Below are experts of layer 3 (counted from 0) of a mixture-of-experts language model. Rows are named router (the router's row for the expert), gate (a neuron's input weights, with its number), up (a neuron's input weights, with its number) and show model dimensions 128-191. Each number is 128 + 24 x the weight over its row's rms, rounded and kept within 0 to 255.
After each expert's rows: "gets" lists some tokens that make up at least twice as much of what it gets as of all text. This comes from a sample of Wikipedia text that the model never trained on. Tokens count by the router's weight.

# expert 2
router [112 104  94  87 120 153 134 158 138  90 116  83 118 193 158 137 134 128 130 123 131 121 141 128 141 152 125 154 106 153 191 150 129  95 123 134 132 135 124 118 107 105 141 175 175 110 101 110 116 117 205 181  79 175 140  87 149  92 166 126 133  93  95 149]
gate0 [118 124 115 149 115 145 127 120 129 147 112 103 173 145  90 128 151 149 121 128 119 149 126 132 153 107 123 174 180  99 150 187 126 130 108  99 144  88 119 130 135 116 138 125  99 146 102 134 121 162 138 130  67 114 126 119 106 121 107 118 146 115 153  96]
up0 [130 144 153 140 120 162 102  90 132 154 106 128 103 125 135 143 133 156 180 107 142 125 162 143 121  74  93 133 169 141 130 149 102 162 148 143 160 133 125 125 169 122 149 142 142 138 148 176 141 126 142 117 119 126 129  86 148 109  96 118  70 145 127 148]
gate1 [ 98 102 136 192 171 139 112 135 133 143 140  97 105 131  80 145 155 122 114 168 169 115 132 107 129 150 163 135 137 132  88 146 186 103 179 143 134 126 167 165 127 104 120 141 131 143 126 122 120 120 126 110 147 127 122 128 105 121 133 135 145 152 123 114]
up1 [173  76 127 116  86  87 148  92 102 116 130 118 109  93 128 122 141 129 155 114 125 143  75 130 130 109 106 132 122  86 125 115 102 136  99 135 135 105 130 108 118 131 151 129 121 170 119 100 156 166 119 141 123 105 171 132  88 151 146  90 108 126 122 140]
gate2 [ 93 159 147 102  77 119 122 131 109  91 133 104 125 197 122 106 140 100 148 154  91 125 135 173 119 159 144  75  97 100 130  96 126 128  93 154 139 104 171 150 124  67 160 153 159 145 132  82 102  93 156  92 111 103 140 151 141 115 128 118 106 133 116 134]
up2 [105 126 133 128 146 110 168 119 120 108 125  95 103 141 140 118 131  90 125 159 156 134 152  96 104 125 154 188 131 147 108 115 128 132 128 110 125 148 103 109 166 124  84  95 135  84 132 166 149 121 103 137 153 155 119 166 122 142 127 143 169 140 119 142]
gate3 [145 151  97 137 111 174 139 129 104 178 124 138 119 129 124 131  76 186  85 143 153  98 157 150 154 114 127 137 140 158 145 107 137 125  81 126 179 138 119 178 147 146 158 115 156 124 122 127 118 153 187 148 108 157 156 126 158 132 156 123 150 120 140 118]
up3 [115 136 122 101 109 146 130 115  98 106 119 143 137 132 104 118 124 110 170 121 145 157 126 148 133 161 106 111 132 115 124 135 144 144 149 128 152  89 127 133 104 112  94 133 106 146 141 112  77 175 107 112 150  96 154 157 147  77  89  85 175 100  99 108]
gate4 [ 98 174 147  99  74 104 115 150 135 106 160 124 153 121 163 138 136 136 148 145 104 155 180 154 171 160 136 115 147 172 146 137 160 149 147 138 141 133 111 132 127  97 155 117 117  74 117 101 134 123 110 157 131 170 135 135 150 108 168 148 167 132 126 140]
up4 [151 179 172 113  98 144  76 130 130 144 109 132 174  94 161 143  92 152 106 121 117 121  98 124 131 140 121 146 113 115 111 116 121  99  99 140 153 141 115 185 124 128 122 113 120 135 145 112 114 117 157 131 130 110 109 134 163 118 161 149 137 176 147 190]
gets: " ", " the", "–", " H", " R", " that"

# expert 3
router [136 112 102  80 162 158 129 144  98 145 145 103 108 157 149 110 113 149 152 142  91 128 139 131 147 125 146 149 101 132 152 161 131 104 167 118 110 102 140 113 106 128 142  94 150 125 138  70 125 122 124 183  97 137 163 147 173 102 122 150 106 127  96 123]
gate0 [126 156 123 111 127 116  88 106 122 157 119 150 149 163 133 101 136 117 101 127 136 124 128 102 105 179 143 172 126 117 162 124 118 120  85  86  83 126 166 114 155 123 150 145 144  86 125 122 143 116 168 127 117 139 148 131 134 141 163 138 103 121 110 136]
up0 [174 129 117 147 119 120 148 132 123 121 151 132 119 131 150 108 120  46 110 104 152 125 146 116  93 143 160  89 102 108 116 127  73 124 118 125 127 138 138 143 115 130 165  99 100 150 115 152 121 152 134 164 156 126 152 120 111 114 120 159 119 132 124 129]
gate1 [161 126 122 106 140  88 141 120 103 154 114 117 123 154  97 186 127 130 109 172 116 108 111 163 115 178 161 153 162 150 103 121 153 111 147 124  89 134  96 119 148  48 198 106 137 121 107 110 170 153 140 168 158 107 142 131 134 110 152 140 150 111 120 130]
up1 [144 127  91 127 118 151 140 100 114 146 109 157 129 108 136  54 128 102 103 138 158 178 144 136 132 180 116 139 163  82 115 161 189 104 130 118 141 101 127 142  92 119 153 148 118 142 123 117 173 127 115 110 141 132 144 131 100 116 133 120 131 148 106 145]
gate2 [ 58 113 105 156 105 142 122 140  96 136 124 117 147 132 146 154 125 119 116 140  88 133 143 132 130 173 142 152 138 105 113 119 137 131 141 153 163 124 134 149 125 113 139 153 154 131 151 140 109 136 144 138 142 140 134 112 124 100 168 105 138 154 123 125]
up2 [123 111  97 130 124 163 132 124 155 144 129 135  91 177 141 134 156  81 138 135 144 133  80 124 116 126 127 154 175 131 147 125 147 127 135 111 113 115 100 124 118 145 154 124 146 136 106 121 147 121 161 165 138 123  98 113 156  94 154 165 150 102 185 137]
gate3 [ 86 124 134 160 122 142 135 119 103 136 123 148  89 131 144 163 107 125 162 169 103 123 133 159 131  92  89 167 119 131 148  77 114 124 163 117 131 104 109 134 161 123 197 116 123 108 153 132 103 130 130 114 115 119 132 110  80 132 116 123 126 140 143 105]
up3 [138 134 120 138 133  94 102 121  87 122 131 120 134 104  67 136  78 159  78 142 147 112 132  96 103 140 110 132 128 131  94 100 155 106 138 136 120 111 133  93 132 123  71 109 114 109 125  96 139 122 137  77 131  97 137 117 161 161 153  91 135 129 119 123]
gate4 [115  99 158 154  71 131 179 105  83  85  63 111 141 125 165 142 168 124 138 143 152 122 129 139 114 159 135  89 157 116 128 154 130 149 151 103 155 167 126 139 134 138 175 143 126 127 116 112 128 109  87 131 148 137 138 123 148 118  67 128 160 142 121 135]
up4 [170 128 128 135 103 190 128 100 124 157 125 159  89 132 169 124 131 111 129  98 110 139 169 153 149 118 105 188  78 116  70 152  95 116 151 131 151 121 140 152 100 136 106 139 148 105 144 127 123 107 147 149 105 117 103  99  96 110 129  88 149 126 112 145]
gets: " a", " B", " D", " S", " P", " K"

# expert 8
router [112  67 124  87 125 141 147 158 133 115 130  69 115 123 166 117  97 132 143 153  89 118 143 143 127 181  95 136  93 139 115 162 109 125 133 123 132 101 101 123 126 120 149 149 134 132  86 109 138 102 164 176  71 144 163 106 137 108 139 124 129  96 102 111]
gate0 [ 95 127  89 168 129 116 108 146 114 131  68 173  66 104 118 125 136 144  68 136 126 125 115 102 157 114 173 150 137 130 124 121 144 112 101 116 133 119 141 127 107 118 140 145 153 147 112 112 138 109 137 115 111  72 121 152 149 112 106 123 133 111 139 143]
up0 [137 142 111 122 113 133 124 128 113 127 130 143 124 151  86 148 101 123  92  70  75 142 169 113 134  88 143 131 138 160 159 126 145 113 162 147 118 116 187 100 123 148 116 120 148 139 130  93 154 124 137 151 143 114 124 128 126 129 125 102 123 103 107 117]
gate1 [145 145 125 130 147 118 120 161 124  90 147 127 178 126 119 126 126 156 148 153 141 135 168 151  99 160 136 131 156 137 163 108 163 134 121 130  93 122 126 107  97 118 140 108 142  88 147 101 144 118 139 122 159 131 157 123 121 120 142  93 161 144 127 140]
up1 [172 125 151 137 118 163 144 148 139 141 129  71 150  83 144  84 104 121 105 114 153 127 135 129 128 154 165 154  74 117 130 148 169  88 108  88 128 130 141 164 133 114 115 119 125 137 152 114 168 138 125 150 109 156  96 162 123 102 125 179 128 128 127 174]
gate2 [142  89 122 143 107 154 136 142 129 106  78 110 139 117 149  94 137 144 168 117 123  90 161 153 149 126 145 120 116 113 116 154 107 158 109  74 119  81  94 146 134 133 162 137 131 121 110 105 162 145 157  90 118 125 134 159 139 113 175 158 142 137  68 128]
up2 [127 120 105 107 144  88 137 147 117 133 127 162 129 143 136 134 114 160 100 133 155 139 162  96 134 112 172 126 121 125 167 128 135 120 175 109 125 134  97  88 110 156  68 175 118 159  99 123 136 136 115 172 121 129 120 174 173 123 112 139 180 129 139 130]
gate3 [107 133 102 119 126 103 110 130 128  98  99 104 133 130 126 136  90 164 113 142 157 144 124 109 157 159 102 116 174 137 113 109  82 117 159 114 132 137 124  89 117 133 135 154 113 136  72 138 163 128 129 126  76  75 166 107 126 124 152 157  92 126 172 113]
up3 [126 159 114 131 155  96 134  69 124 143 115 160 159 169 135 111 127 135 124 123 137 168 126 132 111 103 135 169 127 147  66 126 141 141 159 148 102 162 172 121 127 144 130  94  99 102  87 125 156 186 155 119 110 110 162 132 140 159 122 149  99 105 157 134]
gate4 [ 96 143 134 162  61 132 134 122  88  83 145 103 135 170 172  84 111  89  86 132 167 102 161 129 185 156 140 113 119 113 131 161 162 164 169 148 110 132 123 151 112  98 162 143 108 116 137 134 173 107 112 111 118 167  95 135 147 161 121 148 119 155 100 131]
up4 [120 145 125 217 132 140 146 123 100 131 124 127 125 162 144 108 138  91 101 108 114 141 133 113 103 160 105 146 105 138 128 106 178 104 111 166 139 134 196 128 127 126 103 142 112 109 135 147 138 156 104  89 163 171 112 140 145 125 133 101 179 139 123 131]
gets: ".", "-", " |", " (", "'", ":"

# expert 0
router [117 111 111 113 100 108 105 132 111 108  92 114 131 151 138 103 142 112 145 142  91 113 139 132 173 134 149 146 121 175 144 154  91 106 152 109 128 104 105 100  94 125 152 147 139 119 120 112 155 145 138 167 106 157 154 104 146 126 154 116 108  66 116 166]
gate0 [110 115  97  64 143 144 139 112 157 132 139  90 110 116 103 111 151 138 181 158 126 104 116 107 104 101 107 114 113 128 142 181 154  71 133 104 131 129 153 119 100  81 140 134 111 100 106 110 119 118 167 126 125 160 159  99 141 120 135 117 182 134  95 110]
up0 [172 178 122 147 118  81 130 105 122 145 110  95 171  81 130 110 111 108 170 147 164 103 121 101  93 132 120 140 103 103 127 148 130 120 110 149 126 143 149 169 121 114 143 111 102 117 101 155 123 118 123 118 164 142 145 177 113 140 134 160 141 141 122 128]
gate1 [123 126 134  76 121 134 157 136 117 114  83 125 120  90 113  88 133 162 155  97 158 142 130 135 144 154 147 173 135 160 129 141 169 164 155  74 121 115 157 115 106 120 106 127 159  83 128  99 170 134 141 119 126 167 132 150 109 138 100 113 123 195 123 142]
up1 [143 150  75 139 171  93 136 119 138 117 110 122 169 163 121 119 151 131 106  94 133 101 129 159 143 139 190 118 117 108 150 145 159 117 121 140 127 153 154 146  94  73 144 123  90  80 122 133 144 121 147 109 116 128 124 100 144 151  65 105 194 104  91 163]
gate2 [141 153 137 147 154 151 132 146  82 104 131 147 127 159 108  85 126 146 143 124 103 144 133 112 169 137 125 126 111 139 164  84 109 118 142 112  99 112 137  90 152 119 101  98 100  81 136  90 151 103  99 118 147 122 145 151 178  84 124 110 122 151 113 159]
up2 [145 132 119 126 131 121  86 164 146 114  93 171 130 118 155 135 124 116  90 142 128  74 134 125 149 111 158 112 126  80 106 130  97  87  78 128 126 103 147 137  86 140  93 127 147 125 128 118 126 112 115 130 125  87 114 110  95 139 147  58 122 127 121 165]
gate3 [115 138 117 124 119 109 126 128  90  79 161  85  96 169 156  96  95 152  99 137 118 113 140 153 137 150 144 122 150 122 132 114 124 137 114 117 120 114 148 101 117 154 142 122 123 127 110 143 133 160 214 181  68 112 118 165 144 125 135 108 124  78 119 159]
up3 [163 171 167 153 109 150 143 113 120 138 127 151 122 112 161 106 132 148 111 128 135 138 108  70 125 121 172  91 186 153 182 121 153 131 151 137 158 130 190 107 159 128 124 141 105 120 130 120 134 171 118 154  98  99 167 112 116 108 123 124 156 146 109 137]
gate4 [121 124 125 118 102 122 181 117  78 139  81 121 103 104  74 115 161  88 136 107 122 121 114 135 127 134 119 126  90 133 126 145  99 120 120 113  89 102  96 132 125 132 108 119 113 131 100 114 130 120 147 148 134 144 128 137 107 161 156 122 154  87 121 106]
up4 [114 118 121 150 137 128 108 158 158 136 125 155 121 128 129 137 124 146 132 138 135 167 179 119 102 125 151 112 126 150 144 127 131 147 113 120 135 105 136 125 183 115 120 131 165 115  88 129 132  90 144 169 148  86 109  74 107 102 106 161 124 122 131 114]
gets: " the", " |", "1", "9", ":", "|"

# expert 11
router [114 110  91  61  94 161 140 133  92  73 123 109 118 138 125 132 154 118 130 127 112 120 153 152 146 131 130 159 147 140 182 145 126 114 108 121  88  88  78 118 123 131 112 113 136 117 109  90 130 100 173 125 106 165 137  88 125 125 157 107 138 138 146 137]
gate0 [148 132 166  82 103 167 142 148  97 116  69 147 127 111 133 155  95 106 105 124 118  85 150 100 171 142 128 159 167 118 130 144 129 109 140 111 158 122 112 155 145 157 175 149 133 116 124 100  94  69 140 140 127 156 112 139 125 119 141 106 133 128 158 152]
up0 [ 85 152 122 128 112 135 147 137 126 171  98 145 119 113 127 103  89 112 135 152 148 112 141 107 141 133 168  79 150 152  85 157 161 146 114 116  75 110 133 162 124 144 146 135  83 117 129 151 124 137 120 127 126 141 159  91  65 136 124 166 137  96 140  75]
gate1 [133 148  92 152 125 121 104 158 133 124 135 123 140 144 131 117  65 125 108 157 120 104 113 156 131 110 133 105 132 119 148  75 162 161 111  90 149 150 142 122 119  96 130  81  88  58 136 137 108 128 110 135 118 148 120 131 100 127 167 170 133 104 125 142]
up1 [133 137 104 104 167 126 106  84 113 129 129 119  91 133 106 119 138 103 118 135 136 158 142 113 122 169 139 120  99 134 120 112 139 160 127  79 133 103 145 154 147 150 158 119 143 146  91 127 152 137 114 139 146 119 108 139 125 136 116 103  51 152 104 134]
gate2 [ 86 104 109 125 106 119 132 107 154  71 107 101 160 177 106 104 133 175  96 122 112 138 117 137 125 127 116 112 123 119 134 108 152 137  99 164 103  80 135 112 128 147 101 140 123 106 147 117  91 143 109 133 167 146 132 127 145 108 130 122 151 119  73 162]
up2 [194 125 142 144 148  89 109 108 127 111 169 135 119 171  84 146 140 155 151 116 145 126 122 124 110 110 144 128 132  94 134 153 106 122 102 103 135 172  87  94 123 135 154 170  90 112 160 131 129 145 169 126 129  92 153 127 111 131  86  82 120 145 123 168]
gate3 [144 122 113  78 108 160 150  87 155 166  95 110 110 146  98 128 129 120 133 137 168 168  89 149 126 187 129 142 126 112 115 145  91 126 129  83 150 114 141  87 145 154 170 107 151 142 126 120 139 115 149 107 132 163 103 160 172 128 111 158 120 149 114 134]
up3 [112 124  81 167 142 112 103 113 102 139 100 136  96  90 102 158 165 111 149  95  90 148 164 122 150 154 125  76 143 108 118 133 160 136 148 129  84 148 129 157 115 165 129 128 123 135 103 133 118 143 137 131 137 141 128 109 144 115  71 134 132 151 143 163]
gate4 [ 95 132 120 142 152 181 122 174 107  77 149 135 103 138 144 137 117 145 103 110 149  60 124 136 129 192  91 119 122 139 151 120 163  90 119 109 133  82 132 125 135  97 145 152 148 137 135 124 135 117 123 135 149 136 108 153 173  73 179 131 164 125 177 125]
up4 [ 86 144 123 112  98 135  90 108 120  57 118 130 151 129  90 133 141 142 114 130 101 101 192 101 132 147 138 140 152 103 144 147 153 158 132 133 167  90 159 153 169 124 129 115 169  96 138 109 108 108 106 136 134 145 105  91 182 114 110  93 100 128  96 108]
gets: " and", " of", "s", "0", "-", "2"

# expert 10
router [ 97 136 116 103 131 137 141 103 117 124 143 109 110 142 168 116 120 158 161 154 135 139 132 109 163 163 180 144 122 129 128 115  87 102 149  86 116 137 111  91 125 136 114 164 159 109 123  94 139 122 138 119 102 164 140 113 139 100 129 147 157 145 137 152]
gate0 [111 156 140 131 118  91  96 134 126 133 115 135 124 115 102 142 137 115 101 136 181  99 117 109 142 155 153 142 155 127 131 126 120  78 130 102 109 121 123 137 116 121 136  91 145 135 108 129 136 119 147 103 124 104 140 137 160 143 120 120 137 131 129 155]
up0 [123  99 108 111 126 143 128 106 125 122 139 144 146 132  81 152 148 123 114 119  98 156 113 152 145 130  97 150 113 113 124 139 152 128 139 116 123 126 144 117 132 167 156 155 108 148  77 116 174 134 104 143  84  57 105 136 134 194 144 121  96 112 155 109]
gate1 [141 145  92 142 187 173 119 118 130 111 145 136 133 135 131 106 129 132 169 122 128 114 103 158  98 147  93  51  92 150 130 119 115 117 132 109 113 117 117 125 133 106 129 149 143 132 124 176 134 131 122 129 130 116 129 159 143 101 177 137 133 132 145 133]
up1 [120 110 136 148 133 111 125 108 180 110  95 151 125 103 156 168 132 129 111 124 135  95 158 130 102 100 157 147 179  77 147 122 106 118 140 156 100 105 100 113 182 147  89 114 101 156 122  79  99  97 104 141 138 118 137 115  93  91 149 113 156 126 103 151]
gate2 [118 153 118 171 152 123  96 128 127 127 163 130 137 124 140 116 116 133 128 132 160  96 140 173 167 140 141  93 127 126 122 124 103 142 150 143 146 113 118 138 106 100 147 143 157 116 117 101 139 118  89 129 152 137 141 133 125 173  86 130 126 138 132 136]
up2 [129 130 135 135 164 101 131 156 154 127 116  81 142 129 136 109  97 148 133 119 128 140 127 149 164 137 166  96 117 132 138 111 120 148  98 114 132 154 113 123 101 127 114 103 103 103 130 144  93 136 102 153 180 167  84  91  87 149 145 136 143 115 112 105]
gate3 [120 128 127 148 128 123 191 128 122  92 171 115 149 143 154 129 118 108 152 124 132 125 114 130  97 117 128 101 135 133 110 116 171  95 123  87 111  97 138 102 109 150 157 119 109 135 151 121 102 131 121 106 137 103 116 124  87  91 112 145 161 112 133 152]
up3 [ 94 156 141  96 133 159 102 162 168 135 146 130 167 103 106 144 143 114 148 145 135  99 112 119 124 159 110 146 140  82  90 136 137  90 165 135 172 130 144 149 146 143 124 109 154 126 108 124 106 101  84  74 170 134 142  96 101  98 127 132 153 175 159 161]
gate4 [145 152 104  70  80  85 108  91 107 125 131 154 116 106 152 125 103 127 148 138 116 141 138 176 128 156 156 133 113 117 128 130 105 109 112 116 134 145 112  84  86 135 118 118  85 174 166  87 107 155 151 138 126 115 109 116 143 163  79 125 118 108 113 170]
up4 [153 142  82  98 149 132 105 131 132 182  85 148 147 149 113 168 115 149 136 123 117 153  92 116 148 159 114 110 165 122 137 168 138 104  82 116 113 127 129 134 107 132 139 106 105 140 145 126 145 126 147 163 150 132  91 127 155 153 107 178 101 127 135 112]
gets: "\n", "|", " that", " on", " M", " L"

# expert 4
router [163 126 112 136  87 144 156 160 122 127 150  91 118 127 145 140 115 131 123 117 101 154 177 131 146 121 146 151  82 133 138 156  98  86 109  84 122 160 137 100  90 128 150 161 154 104 122  84 147  99 164 196 115 169 123 112 122 113 131 126 138  85 103 131]
gate0 [146  93  96 138 124 146 174 162 149 139 110 125 102 157 117 160 104 173  95 164 104 156 126  92  94 158 150 163 160 143 138 118  92 132 149 113 132 176 151  75 139 128 154 114 149 123 174 121 114  90 152 140 119 158 150 137 156 125 122 139 114 123 171 113]
up0 [134  85 101  96 135 113 132 140 142 119 105  93  87 126 154 131 105 122 127 120 103 124 118 153 140 121 114 130 132 134 132 119 136 112 152 117 112 139  88 121 120 114 129 146 121 149 112 101 127  98 164 155 113 110 124 127 125 145 133  91 160 173 128 116]
gate1 [128 141 109 119  68 112 135 145 127 138  81 130 160  97  88 103  92 134 173 148  74 111 110 124 138 137 174 104 160 125 126 105  50  84 132 100 127 147  94 170  96  92 135 122 142  84 142 118  82  95 110  80 147 137 140 110 114 116 140  82 146 134 126 143]
up1 [140 127 118 131 122 137 118 142 170 145 163 120  70 107 125 116 141  99 130 137 128 107 159 142 172 100 159 113  88 121 119 124 139 107 154 140 101 121 108 127 120 156 172 152  99 124 107  77 120 137 121 138 132 100 112  93 107 151  98 128 198 132 135 137]
gate2 [135 166 130 137 103 137 146 137 117 143 137 120 128 108 137  95 133 121 146 137 149 130 164 155 135 102 160  75 116 159  83 143  93 126 140 110 114 169 149 114 170 119 120  95 171 128 123  97 142 116 107 112 139 144 136 130 123 122  91 140 144 122  92 144]
up2 [131 172 118 141  93 142 138 128 124 154 128 118 126 107 132  79 122 138 118 134 154 144  99 158 112 113 163 133 118 114 115 136 127 122 162 150 134 157 155  77 115 111 133 140 120 112 107 112 115 114  92 158 189  97 103 110 126 128 114 121 119 121 111 164]
gate3 [149 122  95 120 110 155 122 112 112 129 143 108  91 141 126 134 157 180 123 112  96 124 138 155 100 149 134 119 133 144 128 135 123 108 161 124 131 136 130 123 159 122 128 131 153  87 142 155 124 109 126  77 143 115 134 170 123 135 101 149 160 128 152 164]
up3 [113 120 127 134 125 148 115 155 147 154 112 112  68 105 128 131  92 131 124 155 113 117 108 115 125 106 120 155 130 126  64  96 149 105 144  94 113 153 158 149 161  97 178  75 106 195 113 140  89 118 126 122 146 185 130 113 124  85 142 164 107 127 101 116]
gate4 [144 114 180 106 134  75 138 131 108 140 149 122 143 113 133 154 126 136 119 152 133 191 183 124 161 154 163 133 169  95 105 127  94 100 135 124  59 134 111 110 135 142 143 115 134 121 131 146 136  77 167 109 107 135  91 135 153 106 114 150 178 144 117 135]
up4 [145 138 107  98 122 153  74 109  67 110 152 121 121 117 150 121 129 158 162 100 138 128 111  94 112  95  80 111  78 128 123 118 148 137 151 175 138 126 142 122 112 112 101 152 111 137 132 115 164 120 105 151 150 139 184 133  61 150 143 105 127  96 147 143]
gets: "1", " in", "2", "9", " (", " for"

# expert 5
router [106  95 135  99 112 133 129 126 142 105 144  94 130 142 151 105 110 146 142 123 121 143 109 144 111 142 145 132  99 173 112 134 120  84 101  95 114 148 129  86 106  91 144 139 174 132 108 108 131 105 170 176 104 133 124  87 149 112 134  95 132 125 120 146]
gate0 [135 152 110 151 134 169 144 135 154 172 126 126 119 177 112 143 139  96 114 118  99 137 166 111  97 112 100 162 126 152 139 148 101 122 143 124 119 109 135 124 120 120 115  95 147 142 111 110 140 115 108 142 137 134 134  91  79  45 116 115 137 146 122 134]
up0 [141 129 153 105 139 143 106 148 107 148 118 117  76 141 114 112 137 191 114 128 138 123 126 171 135 127 109 147 159 144 138 145 134 143 173 155 160 137 123  83 125 108 144  96 129 158 114 130 134 167  76  78 115  87  96  96 160 115 113 161 132 128 116 107]
gate1 [136 120 174 175 123 111 152 119  66 145 119 153 159 140 141 135 123 161 177 141 112  86 112 136 132 133 116 116 138 112 112 145 130 104 145 159  77 112  96  85 102  91 154 128 126 161 155  84 152 146 113 113 110 132 104 143 154 109 109 129 124  92 129 139]
up1 [150 135 138 129 128  69 116 188 115  88 145  58 134 111 162  86 134 120 118 130  94 117 135 130 178 132 151  93 105 166 138 116 139 142  95 161 166 144 124  95 129 117 113 110  96 120 175  98 121 144 102 157 121 121 141 140 134 117 100 134 134 101 147 120]
gate2 [132  97 150 138 176 125 142 115 146 117 126 131  88 116 145 124 102 183 129 169 169 154 118 156 176 132 136 159 115 136 146 163 142 140 102  88 117 139 133  90 104 109 117 111  73 136 101 122 169 133 146 103  88 145 120 135 108 102  94 149 121 122 158 111]
up2 [114 161 139  73 114 130 126 185 149 128 148 130 107 117 134 123 134 152 112 127  90 137 146 176 114  80 153 110  77 138 153 103 145 139 104 172 123 113 151 132 126 153 125 145 108 112 115  86  88 156  84  92 136  94 148 133 149 140 176  79 131 124 107 110]
gate3 [137 180 136 164 114  99  97 122  98 123 121 159 146 139 161 162 154 121 170 129 111 121 119 158 122  87 165 125  96 126 156 104 107  83 117  95  98 122  96 149  46 114 131  96 124 123 138 111 109 128 135 111 135 127 144 129 122 141 102  90  89 118  94 114]
up3 [113 100  78 102 108 150 115 120 139  99 138 152 118 130  96 109 124 154 104 115  84 107 144  94 136 126 134 119 161 108 160 154 113 115  97 154 125 117 129 126 101 119 116 120 149  69 155 156 122  91 146 107 104 112 115  80 162 117 123 122 113 130 133 122]
gate4 [152 115 152 126 110 118 146 115 126 144 133 102 135 132 105 127 124 144 108 126  94 116 106 152 163  93 139 109 174  98 134 142 126 103 101 105 147 112 177 108 155 142  96 129  83 103 118 157 152 163  98 114 113 139 147 141 165 102 121 133 161 114  95 140]
up4 [117 111  49 134 112  94 164 101 100 132 138 138 135 112 111 125 136 118 146  85 109 110 145 128 120 163  73 117 125 114 107 134 134 154 146 161 128 129 136 118  97 153 138 144 137 121 128 143 189 139 149  77 135 149 139 140 141 149 126 124 140 101 130 146]
gets: ",", " ", "\n", ".", " in", "=="

# expert 9
router [158 101 142  65 147  94 116 138 132 119  86 100 128 117 137 139 120 153 157 116 123  72 146 130 152 167 130 139 108 127 141 134 109 113 122 105 107  74 100 131 119 126 155 141 161 109  90  91 161 139 156 114  94 164 166  95 164 109 156 101 150  82 123 161]
gate0 [147 123 105 107 129 129 122 119  99 108 126 114 122 156 145  91 117 185 158 120 142 102 144 127 118 104 122 131 133 147 101 161 119 140 138 133 169 140 137 139  83  98  99 125 133 120 115 107 130 120  82 113 117 149 155  93 152 148 133 117  82 107  96 151]
up0 [111  95 120 131 164 131  98  87 106 146 104 163 123 139 114 150 137 151 133 133 166 143 146 151 136 118 139 105 119  75  87 116 154 119  49 120 111 147 145 150 165 121 147 117 123 150 100 105 116 125 127 115 130 110 167 118 166 146 163 138 145 161 102 164]
gate1 [119 123 127 110 113 164 125 174 128 123 108 116 110 180 157 163 131 131 155 163 123 156 157  95 130 116 155 132 170 134 121 134 100 101 118 165 114 160 172 153 126  99 160 116 130 102  86  91  96 112 125 139  85 117 122 120 137 118 106 134 136  98 126 116]
up1 [114 132 143 158 135 129 129 129 128 105 178 146 131 146 172 138 123 122 129  81  79 109 136 112 185 103 137 124 124 130 134 144 172 128 115 132 105 140 108 152 158 125 134 127 121 124  93 112 134 147 152 134 134 109  97 147 153 137  93 101 144  94 129 147]
gate2 [168 115 162 153 116  92 148 140 147 144 138  98 145 131 148  94 129 138 150 154  86 151 107 156  82  94 153  99 183 124  97 124 118 138 166 131 118 148 157 139 157 113 152  98 108 162 113 156 113 119  77 158 134 124 158 125 109 184 100 174 146  95  87 143]
up2 [101 100 112 172  90 156  99 141 136 148 140 147 153 143 147  97 110 175 102 169 128 123 135 161 100 153 120 148 114 116 142 168 161  88  95  86  79 162 120 145 104 128 104 150 158 154 105 131 111 158 134 139 147 123  74 112 155 133 122  91  72 122 115  91]
gate3 [ 90  92 118 134 165 157 136  97 144 130  94 126 130 146  76  97 164 131 104 145 117 142 118 119 142 163 144 142 142  99  90 151 114 122 132 140  95  95 100 188 140 116 151 105 145 105  87  98 127  99 131 107 156 151 145 175 149 127 179 111 152 145 101 141]
up3 [122 136 146 127 139 167 126 115 142  94 110  99 149 108 156 136 102 132  92  92 135 147 112 121 118  99 133 135 128 151 147 106 110 153 155 107  93 153  72 113 132 133 117 143 160 108  90 172 128 151 114 145 129 102 136 115  96 118 122 156 133 155 154 127]
gate4 [155  84 101 134  99 117 142 105 132 124  90 122 100  94 117 130 145 120 106 132 128 124  98 185 112 116 102 162 124 117 117 140 145 161 100  86 104 141 105 140 125 117 154  96 141 144 163 123 147 142 129 142 134 123 140 136  84  99 130 142 126 124 113 154]
up4 [128 139 123 131 106 133 127 123  86 133 108  93 139 153 147 155 116 143  91 157 120 117 150 150 106  88  88 128 107 137 152 156  96 170 128 125 126 125 147 145 161 112 119 125 127 153 125 124 140 138 135  69 132  94  97 109  76 132 145 137 102 111 112 138]
gets: "2", " to", "7", "5", "4", "8"